python train.py --n_layer=8 --d_model=256 --n_experts=16 --experts_per_token=4 --d_expert=96 --d_shared_expert=0 --activation="swiglu" --moe_layers=[0, 1, 2, 3, 4, 5, 6, 7] --router_score="softmax" --normalize_top_k=false --routed_scale=1.0 --balance_loss=0.00294 --balance_bias=false --router_z_loss=0.001 --n_groups=4 --groups_per_token=3 --init_std_router=0.0121 --lr_router=0.000499 --n_head=2 --n_kv_head=1 --head_dim=128 --vocab_size=2048 --norm="rmsnorm" --norm_place="pre" --norm_eps=1e-06 --positions="rope" --rope_base=10000.0 --rope_fraction=1.0 --qk_norm=true --attn_scale=0.0884 --tie_embeddings=false --parallel_block=false --init="normal" --init_std_qkv=0.0298 --init_std_o=0.0298 --init_std_up=0.0298 --init_std_down=0.0 --optimizer="adamw" --lr=0.00194 --beta1=0.9 --beta2=0.99 --weight_decay=0.15 --lr_head=0.00813 --warmup_steps=591 --schedule="wsd" --decay_fraction=0.628 --decay_shape="pow" --final_lr_fraction=0.1 --batch_tokens=[65536, 131072, 262144, 524288] --seq_len=256 --doc_mask=false --train_tokens=850400000 --steps=3989 --dataset="wikipedia_en"
Below are experts of layer 5 (counted from 0) of a mixture-of-experts language model. Rows are named router (the router's row for the expert), gate (a neuron's input weights, with its number), up (a neuron's input weights, with its number), down (a neuron's output weights, with its number) and show model dimensions 0-255. Each number is 50 + 12 x the weight over its row's rms, rounded and kept within 0 to 99.
Before each expert's rows: "comes before" lists some tokens at least twice as common just after its tokens as in all text; "comes after" lists some tokens at least twice as common just before its tokens as in all text. This comes from a sample of Wikipedia text that the model never trained on. Tokens count by the router's weight.

# expert 7
comes before: " the", " a", " 19", " by", "|", " to"
comes after: "\n", "ed", ")", "ation", "\"", "ated"
router:43 30 80 41 23 58 53 42 62 58 61 64 57 66 54 38 62 57 29 40 68 53 35 61 54 66 49 55 56 35 38 62 75 43 50 42 70 52 62 61 67 45 42 45 59 59 52 48 53 65 57 58 33 47 45 45 50 38 24 56 42 35 72 56 52 32 56 54 56 41 60 50 56 54 66 35 37 59 46 72 62 73 44 52 41 52 58 60 81 36 65 70 32 70 41 64 37 40 38 29 54 49 51 55 43 63 43 58 19 38 57 41 49 70 56 45 60 57 49 57 54 58 44 57 50 52 54 35 34 54 57 61 63 68 42 48 53 49 50 36 29 56 63 73 35 35 46 48 50 29 60 53 54 53 41 67 38 41 46 39 49 40 46 57 57 35 64 51 48 40 48 52 67 60 32 55 49 59 87 37 44 43 66 68 55 39 35 33 33 64 61 55 45 53 57 33 44 55 39 57 43 53 58 51 51 51 46 61 43 58 49 36 62 37 49 58 32 66 63 40 48 33 51 40 41 53 44 37 58 43 35 42 64 66 60 42 46 47 61 24 43 88 38 37 38 70 38 55 35 30 71 48 54 62 55 56
gate0:54 58 42 55 48 60 54 59 42 42 41 67 58 37 64 44 59 39 40 55 40 36 52 33 37 35 44 81 53 31 44 61 60 48 81 45 35 68 41 60 27 34 49 29 50 58 35 70 39 66 50 55 57 75 55 50 44 38 68 45 33 56 52 62 60 69 49 35 66 77 49 64 51 52 55 36 50 66 48 34 42 41 54 46 55 48 41 68 44 45 83 40 70 56 40 47 52 59 50 59 52 47 44 41 56 68 50 75 40 59 55 43 51 46 66 57 57 27 54 40 54 55 31 60 65 59 42 52 28 45 50 46 57 35 44 68 44 49 46 38 54 49 50 45 42 46 39 34 69 69 60 66 36 57 48 35 50 44 56 39 63 58 59 52 30 28 59 69 43 59 45 66 43 65 48 64 43 81 65 57 45 26 49 55 41 48 37 59 36 30 35 69 66 39 41 75 57 41 62 33 41 53 65 56 65 58 21 63 41 52 43 55 66 47 62 49 30 46 77 47 52 52 46 36 56 49 41 42 47 40 55 48 60 49 53 28 74 55 60 34 61 53 54 63 46 65 53 39 38 49 28 48 33 54 43 40
up0:50 52 63 65 30 61 40 34 50 59 39 42 66 38 65 39 43 63 53 59 51 57 54 60 64 63 59 31 39 53 46 26 55 65 56 48 37 48 52 46 72 46 59 58 45 30 33 37 61 48 53 32 67 43 63 66 58 41 34 27 68 54 58 55 48 51 54 61 40 50 53 49 54 41 48 59 48 18 47 43 67 75 34 47 52 37 51 50 64 37 57 52 45 49 43 38 38 52 37 51 38 63 55 46 60 26 47 45 40 43 08 51 48 76 54 35 25 57 53 54 59 62 68 90 53 79 52 61 58 43 49 59 45 68 48 44 35 34 69 56 68 51 48 42 44 67 39 63 25 53 66 52 57 22 38 48 49 41 51 46 32 44 26 50 51 59 39 39 59 27 47 44 39 53 59 29 57 52 52 53 49 49 62 53 43 51 72 47 53 68 55 40 48 57 62 53 52 55 64 68 35 67 72 53 56 51 59 35 55 58 39 51 52 37 45 47 54 52 48 27 33 64 70 60 38 57 31 55 69 59 39 48 50 67 25 57 31 52 48 41 42 60 69 32 54 42 53 61 52 62 49 42 35 60 53 48
down0:58 67 60 63 53 32 40 37 36 67 57 68 65 52 50 77 37 51 70 54 36 67 32 59 62 58 43 48 65 62 43 59 44 73 36 32 43 48 49 58 55 67 61 28 52 69 37 47 60 60 40 44 48 31 49 36 75 58 43 48 65 42 78 31 44 38 60 51 56 30 48 48 68 58 39 44 29 54 40 44 45 60 35 31 62 34 55 40 62 49 64 25 44 52 42 56 48 44 48 66 27 64 60 38 48 39 43 53 62 55 31 54 62 52 52 39 57 62 51 62 62 48 52 67 43 59 53 44 65 64 55 49 46 48 33 61 36 33 49 59 52 54 56 66 35 23 61 46 52 66 67 66 41 33 49 36 42 56 56 64 58 50 57 53 61 43 47 48 46 49 56 47 33 65 40 59 46 21 53 52 64 68 52 42 35 60 43 70 48 45 55 52 49 44 62 52 63 61 53 66 49 61 48 68 63 81 50 52 46 38 55 51 37 51 67 64 49 60 27 49 41 40 64 34 46 55 50 43 52 09 60 32 64 65 70 52 36 61 55 50 60 54 72 44 37 49 35 51 49 74 43 56 68 44 76 43
gate1:41 62 46 47 52 59 62 43 47 71 38 44 82 40 44 47 48 66 67 30 52 41 56 63 49 46 39 64 33 42 61 49 64 27 64 17 64 55 65 44 56 40 39 61 43 68 44 27 38 60 65 47 48 39 47 48 51 69 53 57 54 57 49 53 37 48 46 49 66 59 53 52 56 48 55 65 58 49 53 82 48 56 37 52 49 43 59 47 52 55 39 65 62 78 74 82 64 54 42 49 43 44 31 59 22 60 57 52 55 31 72 44 52 45 42 42 72 68 46 55 66 78 51 37 58 54 42 65 50 44 54 21 65 61 44 51 65 49 72 53 47 49 61 60 60 53 50 47 35 58 55 55 65 34 38 58 67 23 40 62 59 49 50 38 54 57 56 27 19 45 61 51 48 44 56 60 64 44 60 45 60 63 37 56 45 47 37 47 57 56 60 35 72 47 49 32 50 48 51 64 48 53 52 47 48 63 52 46 43 77 55 56 57 44 10 50 54 72 42 49 53 40 74 68 44 41 77 30 46 51 48 47 48 56 47 49 38 43 63 46 41 40 70 55 51 63 53 46 61 50 51 42 75 56 62 57
up1:71 59 55 52 52 47 51 38 66 68 65 25 77 60 54 36 46 25 44 30 56 50 53 45 52 36 67 51 55 41 51 56 36 29 44 38 56 48 45 51 48 38 44 59 45 65 64 48 35 71 27 42 49 33 58 51 50 58 61 60 48 42 49 47 69 26 37 50 67 51 56 69 52 61 58 49 39 61 56 51 93 53 44 40 64 46 44 48 60 58 50 56 55 82 35 61 55 43 41 49 59 49 62 30 43 26 20 43 48 49 28 48 36 66 46 48 66 75 48 37 41 46 53 36 60 43 27 50 55 63 53 30 51 52 49 17 50 53 51 36 42 58 48 59 60 42 62 52 54 73 43 60 77 37 54 57 61 43 66 59 58 08 39 65 47 60 42 59 46 49 62 69 48 60 45 26 58 55 53 29 55 44 54 53 63 51 51 44 54 49 67 58 55 48 41 55 34 60 39 60 31 47 38 30 41 51 55 44 49 57 38 56 71 51 46 38 40 53 46 66 63 34 64 47 54 52 58 43 44 46 35 71 79 53 60 58 61 52 42 63 47 43 54 56 61 59 58 32 74 46 50 56 43 61 45 60
down1:45 47 60 35 53 53 50 55 29 48 54 48 59 47 24 51 42 41 55 40 66 52 49 29 41 52 31 58 22 29 60 33 65 33 50 51 59 57 42 60 50 46 50 50 58 75 54 64 48 37 54 46 50 47 59 55 31 57 52 52 32 57 43 66 71 53 56 37 39 50 48 56 16 57 47 74 49 58 57 42 39 38 55 60 51 44 76 50 33 66 47 55 37 42 54 42 51 45 41 66 56 55 44 55 41 63 40 43 43 39 61 59 57 42 14 79 34 51 44 37 30 57 46 59 42 53 47 62 41 50 69 40 72 45 56 37 66 43 55 64 33 57 71 35 63 38 48 54 46 51 52 45 57 55 52 46 32 49 46 53 49 50 54 69 54 55 60 57 47 48 73 59 50 52 54 51 40 62 44 69 54 78 59 36 69 37 56 32 56 35 49 33 59 39 32 37 40 66 40 76 48 43 58 48 44 60 33 42 47 62 66 61 14 58 53 60 48 73 53 35 42 70 48 62 63 32 53 57 40 47 38 39 62 60 48 53 58 89 56 44 38 49 70 72 46 49 72 62 65 66 60 68 50 55 36 39

# expert 10
comes before: "-", "\n", "|", "ed", ":", "al"
comes after: "\n", "-", "==", ")", " E", " pro"
router:51 48 56 29 27 62 58 41 47 59 53 56 68 70 46 44 60 58 47 31 56 51 43 49 47 68 56 57 49 21 51 31 50 44 67 28 58 44 46 54 58 44 35 56 61 59 47 34 62 55 48 50 42 29 35 44 73 59 39 50 30 48 60 51 51 41 69 58 32 49 53 64 73 53 55 56 41 53 31 51 52 61 37 55 50 42 56 55 67 27 61 68 43 52 38 60 42 41 50 52 46 53 65 58 38 52 57 40 41 30 61 24 54 58 64 33 82 59 36 55 54 69 26 54 55 23 38 45 45 55 67 62 45 52 58 39 66 54 49 27 32 48 42 61 43 48 52 45 60 56 56 64 64 64 47 60 32 45 46 62 48 31 48 61 48 39 73 54 73 46 43 48 49 61 36 61 53 65 55 23 57 40 72 46 83 36 36 52 34 58 53 56 61 64 80 27 50 38 35 53 51 52 50 41 61 63 31 53 33 57 51 43 72 26 44 59 37 46 61 43 54 31 36 56 32 41 37 47 43 37 40 50 60 49 39 54 28 59 45 45 38 65 40 43 32 59 59 47 38 42 75 62 58 51 40 46
gate0:49 62 55 39 37 53 59 40 46 64 42 50 37 29 43 30 49 41 48 57 40 38 42 54 64 56 46 54 56 52 41 78 65 49 52 70 51 49 57 38 45 55 57 62 48 43 26 54 30 66 50 39 54 52 42 46 46 37 67 47 50 50 39 44 60 50 40 34 61 52 44 46 49 73 52 50 40 49 56 61 65 46 77 48 58 53 50 45 43 53 51 19 35 57 75 47 39 47 56 47 59 50 67 51 42 46 57 34 49 38 49 52 70 69 49 70 52 36 42 34 33 49 49 62 39 65 52 45 63 69 36 54 27 57 66 50 76 52 52 51 45 37 46 40 58 35 45 44 57 51 57 56 42 39 34 80 52 44 62 59 41 27 25 58 54 48 59 12 77 18 47 62 46 43 38 32 47 31 54 39 60 41 44 39 57 48 44 41 42 70 29 48 36 69 46 49 53 56 40 51 63 52 44 45 32 50 23 58 56 73 47 40 70 46 44 53 24 51 45 71 32 38 65 47 58 38 48 66 39 26 24 40 73 38 50 59 47 28 41 55 51 47 53 56 54 70 41 29 65 51 51 40 50 63 36 37
up0:53 45 67 36 43 50 76 26 65 80 42 45 37 34 30 49 47 46 43 53 38 49 41 60 64 41 50 50 57 42 34 55 54 50 38 56 56 49 55 50 59 32 71 64 54 47 46 26 62 48 69 34 57 46 67 44 41 49 61 33 34 42 59 47 66 60 54 44 38 26 43 37 41 51 49 53 50 55 47 45 47 51 50 60 45 66 46 40 72 34 50 72 49 48 53 49 47 37 51 55 60 43 40 55 38 71 37 48 53 27 60 39 43 41 55 58 44 34 38 31 67 61 60 35 49 51 28 22 72 60 56 77 47 51 57 39 54 26 53 66 44 45 66 51 44 61 54 41 58 46 47 72 50 41 52 60 57 32 46 55 46 32 69 58 46 61 19 57 57 66 49 37 42 49 42 51 54 50 55 56 37 40 61 33 20 49 74 30 31 51 41 47 48 48 57 46 40 43 40 52 43 55 52 61 60 52 14 55 50 66 44 56 77 59 40 52 58 67 58 61 40 24 19 37 69 55 52 51 44 44 48 45 77 38 48 61 38 36 58 50 51 65 55 65 41 46 55 43 29 44 41 48 77 52 67 68
down0:55 49 60 52 74 58 27 58 54 43 50 59 63 60 35 36 82 58 49 42 26 49 65 47 50 40 64 61 55 66 54 46 40 33 60 36 47 71 58 50 70 62 44 30 56 42 68 41 52 29 56 78 41 34 66 62 57 44 58 35 30 52 52 40 50 59 26 47 56 51 40 56 62 62 25 26 38 37 43 41 55 60 63 43 44 53 40 49 28 49 55 44 62 39 52 41 55 58 55 50 49 58 80 71 77 49 59 36 50 50 35 50 48 38 56 36 53 49 62 54 56 57 46 64 54 54 50 49 25 43 64 43 54 55 55 34 50 62 43 36 21 42 54 68 57 51 55 45 51 52 64 42 70 41 66 51 42 62 45 49 36 50 44 48 55 40 42 63 28 49 64 50 59 40 63 49 30 69 40 62 38 46 58 77 66 35 52 58 50 50 46 52 55 35 49 72 47 52 70 34 40 58 42 36 58 49 55 60 71 61 21 53 32 30 33 49 56 47 37 42 62 66 57 60 69 51 27 52 36 55 47 47 50 54 50 50 36 42 54 68 44 39 63 25 27 52 52 32 70 79 44 48 49 63 45 43
gate1:57 54 45 36 62 78 29 58 53 69 37 50 60 54 29 32 37 67 68 63 60 59 40 43 65 52 40 49 72 54 46 57 35 43 39 43 67 58 52 52 82 13 51 53 51 64 46 57 47 32 25 42 48 44 72 51 55 45 36 40 49 61 54 61 30 44 52 37 50 46 28 65 70 60 55 42 29 40 31 44 52 60 49 46 52 44 37 15 52 40 47 42 43 43 42 45 47 44 65 33 51 57 56 52 32 54 52 44 52 46 41 66 45 65 39 48 35 33 56 56 53 55 26 48 52 50 46 49 48 44 73 58 22 47 64 61 56 42 19 40 51 46 48 58 48 59 27 52 44 68 57 42 62 44 52 38 64 64 46 48 42 34 53 43 45 53 41 50 68 49 71 54 42 56 28 63 57 40 38 39 59 38 38 48 68 51 45 55 41 62 46 45 56 71 80 52 50 53 72 41 67 31 54 53 46 40 45 78 43 36 50 20 48 23 44 49 45 50 74 41 58 35 56 54 46 57 45 50 44 49 59 65 50 35 51 43 58 46 32 51 29 50 44 41 58 50 48 53 31 49 55 39 24 28 44 51
up1:33 46 46 58 62 56 56 52 44 55 59 43 44 38 45 53 56 39 49 63 29 60 69 67 34 64 40 51 63 25 26 45 70 42 60 45 40 48 51 55 46 54 27 45 64 24 63 60 51 44 46 44 67 42 51 64 60 37 49 60 38 44 51 52 58 38 43 63 62 38 66 55 48 29 42 22 57 44 51 66 66 57 40 72 40 43 47 47 39 36 35 73 60 50 60 48 45 61 44 64 54 50 42 48 56 63 28 55 52 71 59 41 45 47 48 56 63 70 55 57 53 47 59 48 32 53 66 60 48 45 34 40 55 22 41 66 54 53 46 44 51 52 51 44 55 67 54 53 38 63 60 52 64 52 34 52 55 39 60 56 59 42 53 74 52 35 40 53 40 42 26 50 50 54 61 54 44 57 41 52 42 57 40 55 43 53 66 62 49 45 63 53 28 39 33 26 51 39 64 57 27 50 55 57 57 82 75 31 29 56 64 68 21 57 66 78 43 34 39 67 51 83 54 41 34 33 48 50 37 45 30 29 31 35 60 40 47 27 62 64 64 46 50 75 41 53 47 47 49 41 37 55 65 55 42 59
down1:37 51 35 47 38 47 39 60 55 31 48 61 44 51 16 43 32 38 29 38 40 50 40 25 52 50 62 27 64 40 39 40 47 42 57 40 56 57 61 46 56 62 32 58 59 57 42 50 92 39 46 33 60 50 33 46 82 54 61 58 53 62 32 50 66 63 44 36 41 34 53 39 69 26 57 62 77 40 57 62 52 49 39 33 44 53 56 65 36 52 48 38 54 37 36 46 33 49 71 52 58 65 49 48 47 50 44 48 61 36 45 57 46 43 35 60 48 50 51 49 42 53 36 40 61 37 69 49 52 63 65 61 59 58 45 46 61 46 53 36 47 58 58 25 63 67 57 41 75 64 56 61 59 47 55 59 41 60 35 71 50 43 60 53 59 80 41 54 54 61 34 29 53 38 27 58 61 83 41 35 40 50 62 33 77 52 30 54 55 71 46 38 51 40 75 54 58 46 34 68 58 49 52 44 57 34 74 43 60 61 33 42 41 37 55 48 62 54 51 42 49 37 49 47 65 44 45 52 55 41 41 76 69 31 57 43 43 40 51 40 53 51 44 54 59 62 35 54 60 48 43 50 35 55 65 38

# expert 12
comes before: " |", "|", "A", ";", ")", "–"
comes after: " |", "|", "S", " N", " 1", " 0"
router:43 47 57 45 55 66 53 38 65 55 59 51 59 43 48 37 63 46 38 25 67 44 44 44 57 63 52 80 52 38 34 54 65 52 41 33 53 27 63 52 51 47 39 42 74 43 46 40 54 59 52 51 38 51 45 48 69 47 51 52 51 46 59 35 44 34 62 42 46 41 52 56 71 44 48 46 45 64 38 41 55 56 37 51 47 20 61 69 60 39 53 54 32 70 41 64 30 50 39 55 56 31 63 56 27 48 45 58 34 47 70 41 49 63 60 27 78 57 36 65 69 58 38 43 38 34 34 54 49 42 50 47 55 63 39 38 69 57 46 40 41 56 56 71 49 42 38 38 48 44 71 67 61 73 35 49 39 57 53 41 45 48 48 67 19 33 48 62 61 55 41 71 42 74 40 53 69 58 72 49 43 41 69 68 56 47 43 46 48 57 67 42 73 61 56 46 53 35 31 63 35 54 55 39 51 79 42 55 29 48 66 41 69 28 42 51 21 40 57 43 57 28 48 45 31 47 54 32 45 40 41 41 60 41 62 47 39 42 52 50 40 60 42 37 33 43 32 43 41 28 69 58 55 52 57 67
gate0:44 52 41 39 32 50 46 87 84 25 52 37 65 52 67 55 43 41 51 36 46 59 57 44 47 43 47 51 71 48 56 55 45 45 54 46 60 56 80 27 51 34 62 44 61 50 57 50 63 56 62 39 43 54 26 37 38 61 50 42 51 70 27 46 43 28 42 40 65 57 41 44 59 50 54 54 66 56 39 57 56 45 50 52 41 51 60 65 60 44 59 41 64 51 72 42 54 42 27 63 38 38 53 65 36 49 57 30 42 60 34 67 52 39 32 57 61 48 49 33 37 69 42 55 55 80 43 55 44 63 59 55 23 50 59 62 46 49 64 57 49 47 40 38 50 47 31 42 75 70 47 53 53 62 47 64 18 43 72 52 57 60 41 47 59 62 28 44 88 55 42 75 46 52 59 50 48 43 48 45 58 45 51 61 41 60 63 37 47 33 50 50 57 66 51 56 51 55 38 26 36 64 47 56 50 57 49 52 30 70 74 56 64 58 28 37 62 47 28 46 32 31 53 36 46 48 60 48 46 48 44 54 74 54 56 49 59 65 63 41 41 59 35 40 61 46 63 52 54 42 36 67 46 60 58 63
up0:44 39 51 45 39 44 31 44 41 62 56 58 53 62 37 29 51 44 35 54 64 40 51 59 46 55 51 50 49 52 70 43 49 52 77 40 58 57 63 50 46 51 42 51 53 35 40 41 50 37 41 57 46 22 29 33 45 72 62 49 43 73 21 55 49 50 48 56 36 45 48 35 49 39 47 46 53 21 57 48 35 61 56 30 63 34 73 61 32 61 62 70 48 50 60 43 45 70 61 45 53 63 25 49 57 53 28 70 40 45 74 48 67 48 55 62 52 46 57 61 25 35 31 57 48 52 52 58 71 15 61 41 52 58 53 48 52 58 41 43 47 54 55 45 51 53 45 49 62 57 38 45 62 46 63 64 52 45 40 82 51 48 55 63 64 61 51 50 28 63 40 53 45 48 51 49 39 62 57 80 44 37 48 25 69 42 65 53 70 63 64 60 63 52 52 45 67 61 24 61 47 25 36 70 51 70 49 58 43 29 65 45 51 62 52 51 50 52 48 54 46 48 50 40 34 76 47 46 51 31 38 41 32 58 62 44 81 45 32 49 74 53 70 41 34 67 59 56 38 56 39 52 45 35 48 44
down0:35 42 53 38 60 32 59 55 38 37 57 51 67 47 51 38 40 32 52 40 53 48 39 45 34 54 46 47 53 45 46 29 32 59 70 57 42 47 48 54 49 39 46 39 65 64 30 32 54 48 32 54 60 37 51 52 56 54 50 55 49 58 58 61 50 54 43 78 54 26 46 36 31 60 37 48 53 62 46 41 02 65 37 51 65 65 37 61 49 64 44 38 52 64 52 48 45 57 60 33 58 52 39 37 46 78 49 70 31 70 41 39 47 44 45 38 50 46 57 42 48 41 45 60 64 48 59 58 49 34 48 47 39 69 58 47 58 44 30 64 46 51 62 55 42 24 35 69 37 48 51 59 38 34 42 58 30 49 41 44 58 26 56 45 78 55 41 56 52 50 52 48 52 42 48 54 62 34 48 69 41 48 45 65 61 68 61 72 48 97 44 47 48 59 67 34 48 54 67 74 64 45 30 52 36 66 50 32 39 50 53 41 43 36 44 72 46 31 50 63 66 55 54 31 46 61 46 61 66 53 81 63 71 41 67 42 38 52 56 40 34 51 52 43 42 44 51 47 68 57 47 42 53 57 66 61
gate1:43 55 30 59 58 69 65 14 70 49 52 36 39 39 65 47 24 53 45 59 76 33 60 53 42 65 38 67 59 44 60 58 65 43 42 40 47 45 34 35 44 56 56 36 39 45 35 49 65 41 55 44 56 56 35 50 75 49 45 54 40 37 57 58 53 57 55 32 28 48 45 49 59 43 60 42 53 54 47 43 28 43 60 44 42 32 44 68 37 46 61 50 46 62 59 49 54 40 60 61 32 71 40 70 51 74 61 61 50 59 45 29 49 73 59 29 51 52 53 77 52 30 54 81 62 30 42 55 41 46 51 41 70 33 64 53 76 61 70 41 45 51 17 47 60 60 60 38 48 37 62 45 61 55 57 17 74 40 43 41 39 57 56 24 54 50 69 40 48 58 51 64 51 57 63 58 45 56 58 46 60 71 47 50 31 54 45 54 56 37 55 44 37 52 36 49 57 33 45 51 49 53 40 50 37 43 72 43 46 51 44 42 48 74 57 47 35 47 43 51 57 27 64 75 42 45 67 44 55 61 54 42 58 37 58 35 66 44 23 56 34 45 53 58 40 49 37 42 42 47 60 56 50 46 48 67
up1:61 42 42 40 42 62 44 44 41 52 52 36 47 48 47 57 40 56 66 38 31 53 69 51 43 24 62 23 48 37 61 29 49 51 60 79 50 42 48 49 49 59 39 50 89 54 56 43 43 30 28 51 57 43 39 45 50 65 47 70 43 55 67 48 64 43 66 43 45 36 25 52 52 45 73 56 39 49 59 36 79 40 51 59 53 56 47 38 53 59 27 45 63 53 49 53 42 49 45 49 54 53 34 48 41 54 44 60 48 45 55 49 50 71 53 63 52 88 46 53 52 25 61 26 54 29 46 69 50 42 47 53 56 67 43 61 47 52 49 51 61 45 36 44 36 33 61 46 57 52 51 46 38 73 34 48 50 49 49 70 74 52 62 49 53 46 30 43 56 38 49 59 65 35 50 56 41 28 50 63 52 45 59 38 49 56 52 47 50 64 41 55 33 72 62 39 35 54 31 52 69 51 48 68 43 53 50 63 34 52 33 53 23 56 65 47 51 48 54 68 64 40 34 37 68 57 45 47 75 49 60 62 45 38 52 44 25 50 51 54 23 44 62 33 50 66 80 40 47 69 59 51 26 33 58 27
down1:54 44 56 41 31 39 48 48 64 28 80 44 56 74 72 69 57 51 37 51 38 70 49 70 63 65 23 43 69 46 59 40 53 39 51 51 35 60 76 69 59 52 52 57 36 44 51 20 54 64 52 51 58 45 43 74 53 48 60 58 48 61 33 71 50 58 50 50 68 65 73 58 68 44 42 42 55 59 31 37 58 70 37 44 64 42 35 41 39 50 35 46 62 59 65 28 59 33 65 36 60 34 52 45 50 65 45 36 47 79 50 59 34 64 71 63 49 60 33 62 41 33 41 44 62 39 48 50 53 53 36 52 66 65 59 47 73 55 68 56 58 53 43 58 44 45 55 45 44 66 58 53 28 46 63 58 52 52 44 46 38 50 53 61 59 64 68 38 48 46 45 66 53 48 47 48 55 63 60 45 43 50 54 51 47 30 59 78 53 43 34 54 40 58 46 49 43 43 52 67 52 44 43 52 55 43 36 38 54 59 64 49 65 59 37 36 39 32 31 63 64 52 70 51 54 54 68 42 52 59 55 54 85 34 46 42 51 28 37 50 62 46 43 39 60 51 32 57 73 52 70 39 32 42 76 50